Below are experts of layer 3 (counted from 0) of a mixture-of-experts language model. Rows are named router (the router's row for the expert), gate (a neuron's input weights, with its number), up (a neuron's input weights, with its number) and show model dimensions 0-191. Each number is 128 + 24 x the weight over its row's rms, rounded and kept within 0 to 255. Numbers have three digits each.
After each expert's rows: a language model's description of what the expert responds to. This comes from a sample of Wikipedia text that the model never trained on.

# expert 16
router:104152094171137171146103111131150094137147179142128131110119113199165168103132114120141122145105162093111132139160120125092142137121121110158119127113189133124115112126152122167151094079127153096100141133168137167093095119151124094129108142154146121155172116099151098178142127135123131171086165127121144095091091121122120147127143158133127168101069113123138106157132109123120141196114100121153167159102118123155138136145129162150139089085156138171119148154146136142120110138118129155130118125130146132110128143110160100117137106149124126116158118081143160142118116112116154142
gate0:107081136127100115130136161126136169073153125183133119099117119113159150109066135118133172113114100121125113096147129094130144146127112150114132137125134162099104086101151148124155188110115164083131101140149111138077101107148095117130162127108117107137130126114148123154146117136143098134159147151094136148117106129147127104167140100145120135064074142146128096162068093137161153149107133145161171110153103143131096114130105132152101082145138110127150134130094147128127153140157115122143124138134129135105109124113138185131146135140089103100100101106119115131110125094072147154
up0:153130154151149180171115156111115121143120159160140185129126143143149160109217123105083089112151141162117108127128130111192074119161121100098114113144121105103146103107134157130111113114109137128159081119148137134125141093090142102158126138146097138130093128102130167131103124108148082120152139147130141111093106126124122096103152169153126166103127145084151157155137141142110126129114148135098075151129143137097135103145132113130121140152162130125148128146154149086133134183160132115132129119129124150104136157136125145131095090126179120126206136136126122137146127120138100126
Ordinal and name pieces. Word-final pieces, chiefly th/rd in ordinals like 10th, plus endings of names and Arabic or Asian place names, e.g. Abidjan, Guangzhou.

# expert 21
router:130108145114114136108124144149127129103129179092134103163104132159167163164099109104115128127138162153124176179167104147102104130123131170108121070108123100100123176197134144139137127144129133117144162165121151148089121086130142120105118099096142126142098147129165162158100153161159119139141148138152136118141126177138097135112159141105116115163143097147151105118116110100120100141109113066123124121113129124143143146148121164163096124130133114143125119140110103128094148182112153149114120133081127164113122138107147132142110123170131126142128146067178180145158121118135109149
gate2:120146113178156148120146167088118144103146130101092106180136110148142180149135085128115126125126173137134125148156147164141134160183110131135099148074180092128096138098095134068135100151129133106127111176080086099174098104127152132109150110128127091131112148148122096131138133117179070139150127105155115116169116123130147119110148111106163114126157164124126097116126127112114127119104141097104104126156114137166091144149117125142102122123140145120095143118118112143090128176132119118086164120122132088113128142127117088116165095135083131109114129153141147139138165137132125133
up2:133095105133116125143105096139107124161124096112191173080126159160174100104111142110110127136109114107153127110148070133098127115089135114082127163171118115088132100125114108155110144127105139139117140124130090124089129116107090124154142109110102148121137128107127189102102126112104131105136127114123152126112132144142108127152107185133122143140135101128129170141100157139136158122146128135161122147104151064152140138139148095098144095123142093115129151158111145088098120125103090153134089132106118162138178165187098111102125151130124147166082130126150116141079121129120122169
Single capitals, numerals. Lone capital letters, Roman numerals and short abbreviations or number starts in names, tables and codes: Grade I, SR 46, Provisional IRA.

# expert 49
router:138153122106102139139098115146123163100140142138134174163138122127142138112129142104146138151141110150072151162139122135103128146147077140142146089121131111119106197117134139114143148104138141112155108133133188153121110075129133120131096113136083160137143147146118093170107137193148136128121165123104138122110113157138143141113108152156098088082114161157109119128137143152142097159097084116148128150121104074175152155139101158165120094115171135152146103156104078154124112158128146132125117095134127148098171142121124137114127148128079099164155165093112112136156116129104119152
gate0:168126111115143110135124142109142126099137158143115154155124095116105135105116119099094136120174088145144197115147145109116090170161082136141135116113149122127102143102140108098123130159106133102177104139146141176110098120149111114174105112127128123147140105129153118166129103138095133135152142098118160163152097177110138104154133184109130113114114116130144162118131186144147109127141130110124148130132135146138145155131137135139133138196150134105149114125163174158139121158103166098095088154069130114196135105124122133125138128125139089140146089137092131120106146083175121130
up0:127117158163157167113143091108131116169128119101155101105149172146131147144160098161172102083108147119116066121127121157141148109107198155135137157159096122128148120149133156139130124100145134152098165120095093115108137128133153159092137118115134086121129130158124126129122157126147151100136129145110062118134140121117143145106101096130149135142136136117133073132110071129109135156104115157146111123096088098098096120113082118155140111089111123161126130120132108102152120090145109140160152105161152134085139126141123080088121105126099179142112144088152139145159104153137131129
Articles and biography words. Indefinite articles a, an, A after is/was/as, plus biography words like born in "(born 1999)", his, her, played.

# expert 13
router:104112113144058204143118136113134142114113175114138126124146146143154125136152118125122116152129129111123178163159117146110089131116086141116127131074113131141112143164118137118132130141126110143104127107143118166108128106130134120101106140128126109140152143160158090151075134164138111185108221088118148130109107201113091114108166147097122158085094135139128089131123142102108068121146134144114141157107096096137137126143116107119123138115133162130087090144118129130119159098134126148119132149137117137109124114114153093112102127123120128145134123130189165120149093129122154131
gate0:147130176141130129179084156156134151111156142120143194150129062136108145142155105132135122130125095149131165156160135119156150145100117112158108133097138142131105075140082118132106136093172169126137115158146130162119104145140134126139132118127178155154089128115090162132104125113112124136139146128143119133113155136146077114153073083100159123118127131124157140135080188145120154128100159117066088132114108133152150122142138151111105090139134108159177138119160119146153145140131118108133169141108116139128159182133121111125144122123119086128110085098108113127146124128112123100
up0:111166115132074136141084133121080143078129103136108134137124085142118120103121134132100124151126101124092120137119129141104149133133104080112075119102126143139084094135127123101116140120131157071138155186107154115156135128083124126106148129102126109127109085139122125132107097125128151115108133125129075095105114152149104149172132104130128148115156111144168123151093131108127121131137123084108102145133145124151119134132138136123102122137138118156170106087137136129128096126132101075098202161136141126152159169112117107132136172134132083113121071145105111104141128050123088121
Prepositions, mainly of. Prepositions linking noun phrases, overwhelmingly of after King, part, one, state, and also on, in, by, among, under.

# expert 11
router:145128112147119187127127127116178147087111140092136094131148161117131125123124093121166148157137124135083166107137156159114101107108093155097157111092108089129105106115115174161130111103097094122109096116106161127114125070128146118086073144146141132115133125137137106124104133117076137171148157132082127100135124163148141119146159157116121092149088139106136096140114112092134149131119112137123126140055135099146145171157107105104106106111134138142109109130095116160165141126161143162105083126122124143109129110089113123146135138132082115133133126117171189112124121122156114139
gate0:104148151102146162104100114133159166138174117060146173160142166123098129132128128141148139148119173137119177173144127078124148148133118119085143077114121143120094125119162123117101107141110159137135119131087114111162112128096139126096108107157139156125081114134138128132103150110086143139123108091093106145088121087135163173128112141143149154139106131100124119147127139089166130136141161138127102103137128179135139168102120156099111082124117132115164132119128099132124110150139147145134136132140053162113134113167110135125108123129140107133108100116094128136134160178134134187
up0:133123168103141132159147122151120146114140116117116118090156160162098097139084182129145134091160150089147146126140141130143083133146141141093092101131133136132138127126152112147120092130126139141133128147112091182101156130125108134136133150167147150115125120135181120136149090144156089154095134134136125152157179132161138159122113142162140078152081138109142150139134129100167102126149132114125135137117150156183128108126131159117097131159117123143131154129158142147108127110160113124076145138149106139153150116136124153132151122134075022166071105106116128150140116142119108106
Biography prepositions, affiliations. Prepositions like from, of, by, in and capitalised organisation words like National, American or Southern, mostly in biographies of careers and memberships.

# expert 2
router:125112146105130142098134128118141090073149108117109125100121110141120139109120154091122098125138144168083143171174100140097108126081074117130132114127153108102090137143125167158144093144095173102122127127086156145133129072123146120089122089060094128127121150165150151125146144107111150150116169105133149102109139111120128160090139160160087112130170095135106124149144090165089094120116113123147150102122146096146134170166116129132151120109109130160104130138119122146126136096161129137080137102138117130127157089104145109150096164159102158131100145106140139138129102121144155129
gate5:135128132133164135126051139112128135104080121144169138102093100106124141114136137158082122145106152149137135162147150128113097117191123142152129099162133124137148162110115082123136130148117128148178169082112128153110131095135148142115108130140135104155093163117155128101121149128140106137134143172138100079166126096139113094105136145171122124114094102166151136130102088116121122132135159134110112134151146148113113116171127160125132134170149140067118089118096151143170152158112153142128138144135138098144138180142134151065103102139131142154139151123134123104074116138088114114
up5:113106151115128065170079176127101117103130102125139156144157098125096098118128145148097112123138131133153160105116164188162126107174116132068129117111083118106146125155100148125127111155123145147163166128114131113125095130116113132117141103134117133174073106124110131167154123110140138164142138114159163128151116120127150115109106163124166136150123093121079169132142146113191112108130128109121150139158149135139147147123155148135120114196102143103148111098100136133149129103132091151112129143140144119132126106109064125093127144110089104145099169101176137126122108100142129119
Temporal conjunctions, particles. Time words and adverbial particles that begin clauses, such as after, before, during, when, since, while, plus out, back, there.

# expert 0
router:106089135122119150137095136149140150143093132135129156140121144138146131145140097131131127104148142118100157162120115132074135189093146112112145128112145121136133086132142148128142128130134113098138112133129112158104110127142163119124109143134123119121147107159157130178129143165110133141117165089141160060115104188108093161107159136138061178114130092113146064148135100145142094144096099123125138115105139146183154166146132134110111107148129144121148136161117128155147107175155120157123122144144108200152197127129123115107121131112101100132110137091149147118152103090120156121
gate0:100099125097133124159125131119101184142103171154163105193134161160127145130145165139137109150136154122104148124119114112097138144164109143168113161130145121067140126114122114143147109130080141121118099151131127161095113121139163108142188143138128176111122136136138165110135130150101095125112175115159134139135170115133126140141127121175097149165156130157161126161112109154141090122114152143149108122103141141150128118106124129142111131106102135086154110123114102150099128119120132137166105183121114142109082083118134102152111134152114129076165144155161159135200134098154137123
up0:166121161151113150127133127126153121107090100132077148082131149126138152106131132138112118125128110125154162133140184119119145175127128133095140131123126085167146136137145114126117104129091098117160145152161158129177112118135134106131164145116075156121130170141131114148116116117205140124119158140120177154140150148131114144129158130086129117101102134107129151100131116127155154083117108149102129126170121134085143168111137164142131156123130194164158148140140112113151121082162140119138101099101127154129096178187111150152158096145122123161103128117145084092101140115119116151
Adjective-forming word endings. Suffix pieces that make adjectives or nationality words, like -ic, -ical, -ian, -ous, plus whole words such as American, Catholic, Christian; common in taxonomy lists.

# expert 15
router:119107107166125204173109111112145153113126132166150127118149123119146157131167085114156160143162100121126162159140138158117140120133115156081132139128154113112101145115116133136157142113137137090156126114095153138104140111118109117119072118127064118141119161139156165138084148150107137150145157125105119116096087171151154146180118133148110146146127094143132082134107105104133103149137121113135148165096117096157122191155115126125119119111138130140097117154116109147137143117162117149092126112098103170102143076124147087117106127135094151138153119107177126090116102092116151152
gate2:153163123148118169081121128122137155118160143136101171133142144128090182152090131076114136133154115122169115133103145101155103170113157117104107092128100142125085136090167141153101134123143114114158175114077131113107168114130162117134111115103118115128155137110131087140157135144136116128116114069147131106100132129141143112170105127106120114096141124116183189199146115122130123104123098160137119112093106162132111114109141110113104132128118071127136126123154121108106110064154146075148127150121125127140127171118116150143137127148130118110116094128099163101131116129155151104
up2:140143129143111098154143091144090135196121110126144116122118153109185083097127132110188106112053151127109147117155117121130110100127125114112118132128170102106145133119151164120153144132128151151141114117141145119113139135092132133108128160127098124125127111127128109111149110124119101095156172129097103114134126121130119132109078109159141080154065177144101091086105126110137149167108168137084109109133149156149140128147113142131090109148169103141143153095102147166097130165108095160159145156146140119116136116186139133144155104082112127139100154153146141134139169118129127126
Location and time prepositions. Prepositions starting place or time phrases, mostly in, also at, from, during, near, as in born in, In December 2009.

# expert 4
router:119129148148129116106143160098103143068111116112132127103109145131161132140073132088118156140166151160109149145123145142102094159129129167095138116120150086113117091122147146144160104154133132150166099137127165144103152100152153126116104119086093153116107163140145124149129130105138133161160148121140137080117134189136093110096151146099102105109121111124126117130169124108085114140093085126125131125095103109148176172142103128170109103124150142122136069142133117134162139145159105146149111178167098146141128100113094094132122168110125120122135121113119168091133100117172151161
gate0:151142107134149132076100121127123127165129104118142088145106160119096156135113108158141119118135108137103112167130121142126109176091132141131139144141122133145151108152122102151100159167127095111200103125142164154126121101112154076133115137122107080115098104137095157106151141151104129164109155088119111121135130138106112124111149126106121107160190124123146132114163133133133122126162118087127144108149105128122144091137099161100092122097166130061160104118140129174124131146126141145121117152131112162156130076155102147174161126153131146136149150118177079120123102196125139136
up0:144121102158154162117097123114111118096134101116132094131080097134138166138119115117119135138157127143086138158098121173089128156129137114106136129120169099191142122130110111131099165147131119124148112137117168152146170123142154061123135150144125086103110112138124140171139141149137164141086158124149141114126181114117113152081165070131157085161126120101111163140184135139135120162123119124125139136170110177126145136139146148106076105121146154118134088106143134136160146158118140075145119115102108122136104122151079138160158115133124116154145111115127092168141140166107135124
Common adjectives after articles. Frequent adjectives and adjective endings after a, the or an, such as new, same, public, local, international, -ical.

# expert 28
router:129129130127099154126083121168144098128123133086169097124086127180150170162131114141116139158124142129138143132168113131144087095113093163109121111108148108131089160164126189123107126163130102123127166151146130123111128065141129110108112124089128133156147111110128130129116121152112156129129124085141151100123055181123108118104161117185089110120140076158132123128106061098118110151123132114137149136111134083154143172178114156109137109114110131111133147153094106145148143162141161138128130131130127149102137139116110080127124114115130123152124137100155132083151123148125156124
gate2:127095115140116073144094127165068142165149128095151091154123111135142151131117110116112124151099135121136145116144107151133091127130102146106174177139127079145126089085150122131149140172132126133127126117097107134153105131104112136132133116118129116179148130119159116153138119152152163110140140161105134085136147087125066112100126109128132165167141117153132128187129086116090090115119121111132121140119144085126142180107140172088111086169135124150154120106151158135105169098125138138089113106104169089156136128115107105087133129115140137138133147121100134091178141121141101115
up2:137154165159154143118135129094181117095098129159096127089125154138127142140140177161147157108168116168140109155131156119096109158136140126165071116128118157132123146178107107126109131070096113119112117115169132149097118110159132105126160134141173161100123156130094148107138147115101114123103105095159131142082125168119169154115118146129110080113110134107122151131116137153157116107083130157131121127151143167135099086120097101167158155112157110104126166157118112099158098150132125112149138150137110174095127105148158166155138128146099138119120128126142144174122108160130145156
Year and number digits. Numbers in dates and tables, above all the century half of years after in or a dash, like 18 in 1829, 17 in 1751.

# expert 30
router:098119097118096138099128132144160139121141139125118159129115114146161122104099099136115158134140176179113167132185122152121101089143132124116143121098116117126042127162144129138119103150104098095114096120121138155107135063129157123092124113110154113130144150142128098117172148092131154098133137110106121117113096109088142188122157122141151113148110119107170113135127125168109087123124128117139179123109105101158151184149095153140104139122147139160158132138156132136127101114148099148142116143133125137071162103077129139112105172145120122140111148119125109101156104146181136150
gate3:110143172108161115124099088138176170139110092184118122114138139105123136146104118139147086148137145122148158133144162142130154165152093141143161124132120126116126129092089151099115131096170135121148124168126151158153130137118133132099125123144090107115146128155120169081095143129112144102132106127141151162126128163151137113149149127145106112150138145118126129172131145161148128137109136115138225145137142123133156129111124118111154135116068143153146104120134139060100141099184084136148087142094118130083142125115097112144112134137121107166123088136141128146116118187164105145
up3:129117117100115137128098145134130122170135157164133103163081097171145149124158150114149130103117125183127153063105131176089131104071146178114134155097143146159123134134132116131115134085118116161121174136131081123091145112150133148093125102095149130127123089159103080138112089128122164138158154099150121116157118125154117118119124121128100172142148115104096090150127145156126116104167109148149115159176119079143137136160127130128134114123073128125149106141153089138103127130135177110128113121142132125138123130143142144146168086118090148099162089121133151175137120143117114110
Clause-joining conjunctions. Conjunctions, relative pronouns and clause commas that open a new clause, such as and, that, which, but, while, when, e.g. in which.

# expert 1
router:152116115123097133139133146119134159084098125120118110101118122147126121117122147146125161128147146099125159157125113140131111139147125105144137096100170101092098142126192187112171096150093117143112135122114116137111078112094150086111101107089027154118155150129153105144146138144094138143111167083100136080094111125150146153117124127133151117155112139136121096100176086128127127125137109107159122168117137079129137143158099136139125145111157121140133101141119146162111138150141091158098077133139143129127119127131146154122143185106106118167128141150156165144141131109109162116
gate1:114063147138113136136106121166125122117133147114105112157129084101105129099117110153133081152091130103116112141150127159134141124103111133125124148101115176121093112092127090129092111138089176135130121105136114154155128116089099109158118109109157147102107183105195112133130122107149140155121134129113133137118125117117142127112155123141109157126159130164139133140153106149140162115215126119110111100155166106124151149125119129140130144094060148105063158109136130104136093121111121126087117130127102125120118084105145148102147154114103184118148117113165135134121131078097132094
up1:145164112117131088076124161086139130134143126117152117127093135104105175136121194110121107113151113134144130145123134129132137161119135154099125160163122072128129145102125124143162110131169097099161121123097160097079129117131143137106147161110115094103152109122112151131127128130152133114123093178108145096156105129108108141117103135108129095122114132103127141112085143150131147146076128119153173135171125118144130108138161169129073156114152143141140123174141151169158136125118117150191129136146155166154133136154115174173137114163140145145127073134096075114130140125146131164
Word-piece continuations. Second pieces of capitalized words after a lone initial letter, such as R-olling, S-olic-itor, J-ust-in, plus section words like See, Directed.

# expert 12
router:096141104148108165112136123104144136093144112125155138076127118129111189104112114089131127145143147112082167147141190149122113152104169140137144117103141129113088091129135181193154093140121086123150154145108159154115109122149146058139129096132131122144170143100155095135144165109115099137085133133135174154111110123117131110130128144149121119129127129142117104145081111088111110163116146116171162153104134127146132148132072148164144140077114126135160112128120163125175144116146156134095121134145149120116138106110132130127113150127102133131134153079087150101140105109145156138
gate6:181137096141155083117142119153099141092138121153121175131144139143142130150126164101147160129151106113119140158134122161161152113138143136123133110150123154137108110123126111166095090139129078123129153165141112135094119104156124102131089152164095156099163119126180119119131136119122137163092096171125158146110119138164107132149134127138110134176137116129144138159099128088086161109121117131206119118159142110129136110118126172104144138129066134139126113123102140127147094175121106155151130136168139139163122109086102127104154127124071113099136159107154102126084123078138166127
up6:103151167144120146152090122110097130120135118111128134099064122157106119156116144142143104100104151144067141121111118095115144141128126096152067097141144143140128105095128165118146090138170090131077145115132150116137123137110158166138142146120101118104135106120156127177184156108154112104099133087145090155106172115142143140109143119146146119103149066135119117162169104154101116176115129115139100129154123085124123113123125091127116110142110089090156127109148136164114110146121126149113159127173150121176103130127149143159175159150127127137109180161103135118116137116143112136
Mid-word consonant-cluster pieces. Middle word pieces with b, m or nasal clusters right after a first letter, such as ab, amb, ick, ood, ump, as in G-ood, G-ump, P-add-le.

# expert 27
router:172171084098109158161117115133119110101131165068117154163111144129162174126105123130145126139146151148130149124104123153114109135100151121132147077119167120079106121142148140140107134153143117125109088106143121152072118122139128072096090089104143146176114102140128157139116134096151099108159145151132146104121129162096110151143120137139102113122104087163199135100120133132100124110085125137107154111103126146130126145143088107112108128113115210134092120128122134139094139126155133182108121146134103124130142099109144104100134123126076110113114132142096105141151118124142165120
gate0:105146079161120134128102097113100159114174131138152122132112150188155122128110089129094168120110129065135146130113153099103122111104086112168137128096081071120121113134105124157109111148170110103104137136120115156098151123100133134129124135098198137183123132093116145120116162119139139116145141137156178103137120112134129116108116108132146123111147127130147153086105123099122135112141098117114120183153109106102101132112126158097117109138119115114140165120118071111142180173148124145120132131136087110150132094162170115143146132115124145159116142147134075142111177149111106104
up0:067142110136138124134124123120129140120142123151136133147100164152110163143121126116084131118135177084105127144119150109105109127150102111140135111079100101129108132121131131114157099125124100134141118159146121170093143148104129152131120101106159158140091147102115132101104160104144166130152160131109128116101140132145133096166117132122146151071155132115166148110158136087145153126125094114122110181183122066116082119055102101117108134108125101135119170088131118099151134155120165120108156106142115055140144104171152107160152131148124152154096135146140110150117165135101127134
Mid-word fragments. Middle pieces of words split into subwords, often after prefixes like un, re, Pr: remin-is-ced, un-iqu-ely, Sup-ply, Cen-oz-oic.

# expert 42
router:088128115138132145113113131131086120135107131138168154113118109130164113125084138111118125109137142136123143143167136191105111146109124210129155113092145121111124119126147119158115106130133091147092127120102142185099131129111119095107092104141112106130108120160125153153129159146152126109109150114066131090114106151096095157091128130148116147096116105123140117099107106144099124135122117143164142111096138121140159142149088165119142151098117203149106126158113069153117167140171103179107092099151140148127142132120119137148144128150116168193151115143153134135128131152160137136
gate5:073103166111141113165119084145124115152145143125173129133153113166129161076114146180115119091156108140130112134144133135107159178146137151130113115121076146091126118147097080120125101117114121080139098098116114161125113158147111126118119133123103122126123116130149154147134088139122123141154105168133115113135128143132123125115142165100159072094112107143147159134151066106123166144116125106154128076140099110203129093121144114133127130133148133142147167157140134145142097122115081094130100063124141155109137104139134182137147134140100115129109138104165168135110117130134153127
up5:082125109092168129109122083139126115180142165135174147147113131103130137051099096165072101120154130135137144113081119126099094149131137148121109109141120141110126153139120120155124086125120143123134121145122141109104169143122093117123108152122099123156096152094145155136063123101152143155081109134113120106124138113128147117068163111146137126100144104118122113154164078115127122144134145121144109106186102110123093117123125122116113166129113116166132087154112098134139150152177113131135129105106190129144110091116122146137152129135104135151133143138165155135151135089171096137
Second compound parts. Second pieces of compound words and names, such as -man, -town, -wide, -way, -en, -son, e.g. Sand-man, motor-way, nation-wide, Gold-en.

# expert 34
router:127131159095111135160114109135132157131120123131138113127099147165134141146118163140161148106105143160079151149146150146145107124098143159187113135079099103083096144113147136155114106159087127112128098092161161158112094108103077083086137109116117129124109172134106109161102158138117128139170159159176114093134134158128140156123116129136135140130073145137144128100138117123120112135130104139116117124102162120138118156152108095139145101123144128114127095158103123144079134159165124161120108176102105126078134090108155149147169138153100129169095157153165129145171131109146137134
gate0:114112122119131123129135155145156135130169146102159142097122166158171189118160125126115142127106130111101113164108131160108150115142179128153129057143109141119132105138139183128148094062145143165115172109164129138077126111111115131104157130122141133115151142140113092140201130146143106139166133148111109131110083130151086136132123114136128105097165129143154116153101154136088134131127107136130141140132081132094085129098128165104131138141140129067098122120149113142153105124114093125139111145128108124110143131137158131106146115068144104088135130115099122162117121140073137092
up0:141102103125114138161122072086113124140145106109128182176107107076109084148087127121150123113155090129125126096137137075134097127098131092103138212102124121159115109146126116140109170109099145110124114127131147100148145173139112105164109134132111147146081104127142129129128152090104135128095105144149142150115143123088131099118168140118140116169100128147118174125110127132164159118097145134129114149115105093143129125202111131102121120148124146104136136142059109108138145134123160128161106113099137165096135133090100104144126149167139129145148122109148129118093148132162128139
Word-internal fragments. Middle pieces of longer words and names, often after Re, Ad or Le, such as arri, vis, ro in Approximately, ley in Presley.

# expert 38
router:116060152159131124144108135127108137060122146103153137120101109151136123108098136115117129156127147121086160146152155148112116129136122156130112090114133125130129156192157152137142103132136097165150130178078160137135158079106148121102097123130131157144106118149121128130095159158109131132127140121105129113126102167122127114096138153121073123176112094134164095134126109094081103175105108111138142116097111117153152169170101137151080132120105130122127135109137102131128163205130133164101087117159127144130117133086120133112160125167125151127149105130164162137151139128117129145
gate0:123166116140092148120095050155101142123128127149166157113166143138130111133137139107142133149159151117103124151204131127170137127144094141163095140135064123153143160107058137143128133125110133155149111126124176135128131103123174115129131148153129207128157143130153107132116153107134097115139134117130125148092143153113136104133097118098104103052121153129157175103139120114120126107103120134141108171143169101108082152147128124103129087174154144118144120097149115144130132136127126129112101121119135103096142140120116160127163111114155137120160141100105127108142141111087130132
up0:139158132109093174130157187124126119152104129121108145121112151164159127122134102131155102164115114147123088149115086090085137099085084106165097183137155155158145176118117132152124167110148136125067157113143133158153141103141110119092153096160121161122167145120128118138140144150122156140123133135127123170145148129164134132123076138105140127124094093108158121113129129083142152125133114130105182119142133139134112151118136132126097142137095117075180111146133139123131124173122098141182122120121131110115126128151119162118140123182155127143130118081128108140123151121146197135
Institution name heads. Final nouns of organization names and group nouns, such as University, Council, Foundation, Authority, Army, government, students, plus suffixes like -ers, -ics.

# expert 57
router:127122121133140174118126143124159111148136181128115098105122106146117128136128118146153144139133137150073145144165108161139094100138114126096206106077145149060098165126102123107129136132122126149123119155135095135099117080138139114095135120107126115138145115138171133140133151126120180138155159107129144133124098146126141148133114157161106095123135096097187063124120137128131115147138153084131170099096134135146141177136116145124109160108133162165116123119072131166167176150114141132134119099119141132121160141096175143113150128154105157126105112120163130143126156130172130157
gate0:151108108075115129147125133138117116114136156144171118164118106143107108139131132129172167097144137112118130110135085147135144138137133117085137163106138112130159151078124120139135104070154096117114100142119138108108076155136192185087113121113095157191132122111145130146132135163147127133101159142144132100141125127092103105161101101129097106074152119144149130141088104140084106106113139128101192118133106147120159144118072147150115117129143124160098106127126124132142137145172113129129104153120142149166164137118169125126153116109144095077094150097130150145125134137125164141
up0:105151072143077124121079120120111108119104116149103124160180104117153130115108106135100121084132096105117122163123165153135161154145081105111113143142137115118116085141123097166131119137081119129122089130102138125123131137146063141137150150098119137155125128073083126151106152119144150189147110116172126110132143132135188166144118128109109167120164126092126147106129099144141121126127119140134104131103131115142093130108124138114074111112174095156137119123112088140122113149118143102122156144153123121141084152154116150149125152116125131120161132096102046144104134146140099130
Capitalized word-initial letters. Single capital letters beginning a proper name split into pieces, as in W-inship, P-icante, R-iemannian, B-inx.

# expert 10
router:110134132159068135144108161131136155124091156132111129128125144106116185163107164099121161140122120134123146153133128152115047104106107164104162144129114134073117089135120133126133137129098118127112091112118125146112130104156107116114099114145074154185114141092151129121130153110159098149107134120176115108111131127124155113116180123181097150122136044137122129151121118131138123160119105118168143146115153117152119163170100105130123167119169137162126120158139130150109152144140135130133123139087116141109132125112141131109114192178097143137129126104142177144112141116128116168
gate0:122121113133162107169129144108175110150100104126117128125142138145188155171090134136125202102117151132120126160122131115117118136125128141125154119128142126114108129114129100124140132136130130174108157119128123155119102104107126150176075094138167088163125121143098136119103127119074115084094102090107152104070075150141139142084115135141117159135075087115108131126128099164103141138153144103118137135131134121099140133128130119098098141128105089092074118107120124162136128161150064108103125128144145109126140133144098168090112115152152124182155130109160099100138117106131142144
up0:077113131138127127153142128130162128156145128118123103118170122104169086159087109111108158122156113161121184156151154136131131149094137104125160097140128133119123108145156110116149126132118126132127135128152115145163122113091127135146086108139131091128123123142058153081112124132092124086098123130102114102083092154146090125076117130180137124134075089163109121110119111161130113173163137085130162113141156131095139137122124139153128148073142123134137130088101167117131138142118119109123187110158128102116133173119102160144126131150109131153191119111122104102142107120102090135
Line breaks and quotes. Line breaks ending list items and table rows, plus opening quotation marks before song or article titles, e.g. "Dumb Enough".

# expert 14
router:106156146151157157151123126117173128120125158130143083096106144137125173144143128120120135108122135181128140154157139162100098170125152122154133103080136116098137109111148129159098102136165165143120131193149143152053109124133149116081127142126150118132123148130112153166123141102146110149117146115088113145130119151145108172127166171156127115100085061128158116082147142143141115138114124093141178140131097107151119143150110148124139120085118164192139111159145131156152120108128151159117074134109142146129143095127106117132123157146108112137131137109131109143096116122168156127
gate0:105098117138159125136129141157183127116162151155120131136120137141119078123108135106121163109111129129104136155108112146170176078085141130128126123158145111149122126138151152086118114106068151152129131157128159162080126123176079093109162102124147115113081146099101123141140173097120113130152153142130155168149137139133102158113149122138140146114145122143134147154128165130109132134150152175134122125155123126134093060154112131139119098149116108150106085125130169130143168083135123121095163117104152115115071108111114128103131122140138179121107131138149089108133072107083135128
up0:142125097086108164113095162118087105125062122080113096170136118115160129147153195133137128085141133123112087120101135124135130156113119140104097118138168110124105128084116102145113136126132110099127110153126127144089127204131140183134083107113155115115151137134137152134106092157125138142102162171131128105103155126138113157138105140132144130133134142109127145123121124154114098149092122055139122128094140101085139140107167100167135141107136164130154147107134128120125122120154124109178075091149105128140114130098126123154146144094158104141152159133093129135102119150150134165
Initial consonant pieces. Single consonants or consonant clusters that begin or split rare names and words, e.g. r, n, m, c in Tranmere, Norcross, gubernatorial.

# expert 37
router:102136142112042121153079112100133112141113168113127138139144121110105170113116157078146146110134125121082143127138125145085113109079091139131150129137119093071118103138129141147108162135129103139127106114123158128119122105085106113109123087116082152174130146092167149137114140126110117150125148145143150097071124125148089138106181138159114147114131100125136119149125119097135131143108120093147141134110145126177144156143094133147133161136171157171082119128162151157150140169139135135128118155099134113104132120110158124103188130156103175158136135105149154136102119144130103144
gate0:177088140142084128134111119152140152077098118141149131168155174132122145106153155129134149119161143099166112125106153068120103141095146107142124041180113106148164158125150116159127156126127105109129121117127107166130110134148140105158134126140139135153148124106131162134140136084140154112107100102133130125145180112127159142116101070148107137110131104097148107147106125096129115117081124121182124173134114142156134094153099208122089147115125166129085137129133136148125136134127164152141115146123094161125117146132103164115096132141141131129117132126129086126128132141135143162
up0:140149157138118109124159137113163135122122116180124122165147180114117209120186161104148141126132139086139115094125132105116122161106163127126122049137128113136153133128140121149130143111154131169145137090132083142124147116136131119167124098148109156124133130093094168126157134108150149092128090127161132141159162119114158156090152079136095159082110073092131107143104100105131156140124135113161133145114110104124105121125074160130110123130098110102112125154127118114117156100175151160129127109145128148124120153094138152118125135108158100124153130117136149114081116125163160132
Table and heading markup. Newlines, pipes and separator rows in wiki tables and heading markers, plus column headers like Notes, Votes, Candidate, Pts.

# expert 36
router:114092079127109156172075112130153104133083122108122145086082119167148130105129107129148144106142114115124144144164156151095111120121127155120163135131103130137103154184126139113154124106103124083116121115109125146105124119145126125114120137112140151165094118149178145165104182155142120136129160084137122121097117151126119146093130135125113153152114109126153087113173126121126103123116133108154164142120139080156155144163148100173149087112145126122086082153077153157127153185129155140103116131110111163070162137117141126144109161132143141140166153095146135098146148153136127142
gate3:136084126123150138111145119188137104129126121131151079128107136151135083091141128107071100100126151146155156144121132101161098115119140160119108124123121134129115119105089148103153066137131073072114135119135123099076149134134136114108128139103133103137161145143145164099149091159140134125093134144157138086125123117129120106118146121160106144092102120142158174138128107147105098130160152128159095133129135142146134149099075104160122105107081056132129137132150077155141095125103103109130115116094158084127133108130170126136116087131086081138114129119102114144130126113145149119
up3:154086148107123115143117111149154131135108137128139158111103109088126148125116116156170140138143081123152110158125190142128152120132144155143124123100148126134118123113113126113114152125152159151139126131108175152170134135130128129143164115138123165145137143101087106203102149097099109087106140124116122162138119177115124093115123130113138150157154144163093109117145170118136105125103179129115141114092132104141121096167124122111112165144136157140141107115129101134108130138177179143145075138123100148134172162127105139155100186156142155146152072113150124116142153160113131059
List and heading punctuation. Commas between list items and before author years, plus = heading markers, semicolons, ampersands and braces, e.g. Williams, 1988; Animal cries ==.

# expert 56
router:134096145156107153153122099150163123103101112116148082135094106165149146119088112139113155162138118105136131169175153128102114137101140143115165124128159102142117128131113151155126131106118117129132120151141121151130086098131114107086110128120125174117099161160118154138108177116125113143111116118126151133085096118128087133094146183108093099113103137151176096126123081131080089136115139091133134130097095087129154155161139102151144130110159120122130133098125096176129140102148133164116121099117104155136196088100145149128138136136099147134164144149121171125170111130178133160
gate0:159027140111097141090162116146122097146143131131128137113102140113167151126120126076131119104120124099073110149141124171144134122164104118155134111125135133107097094136124132124137123154180139127091136168141159089091149144161141115134114126137101159116162084133141113188123135121140161146129113134119101115110092099123146100121159126086116147134143137103141128098099162086064117094100151134102122152110123119140134145175123123113117125138142132098138137119114143123139154145145125134135140145158077121103150153107079137135113092130102124096136150098075124107150118096095112167
up0:143140150152127138130099115139133127117132102128148139137173099141141146101138120157096166121109136138103140145136088113104151097130140120075131126121094132071130134128143103167087148099128156175097127116142117156146121133152120162113129102118128095097119155146137142158108121131129139138150133142134140158096138113122117122115121149103131149131095171149186073145159151144151128101106066142111145119178149143132116160132148159132190110118100117150126123125115122173091062143169097138164051127125128152098130114116126135133171093167087108107112126134151129101120097174132150123
Opening parentheses. Opening parentheses and brackets after names or titles, introducing disambiguators, years, authors or glosses, as in (footballer, (1927), (aka.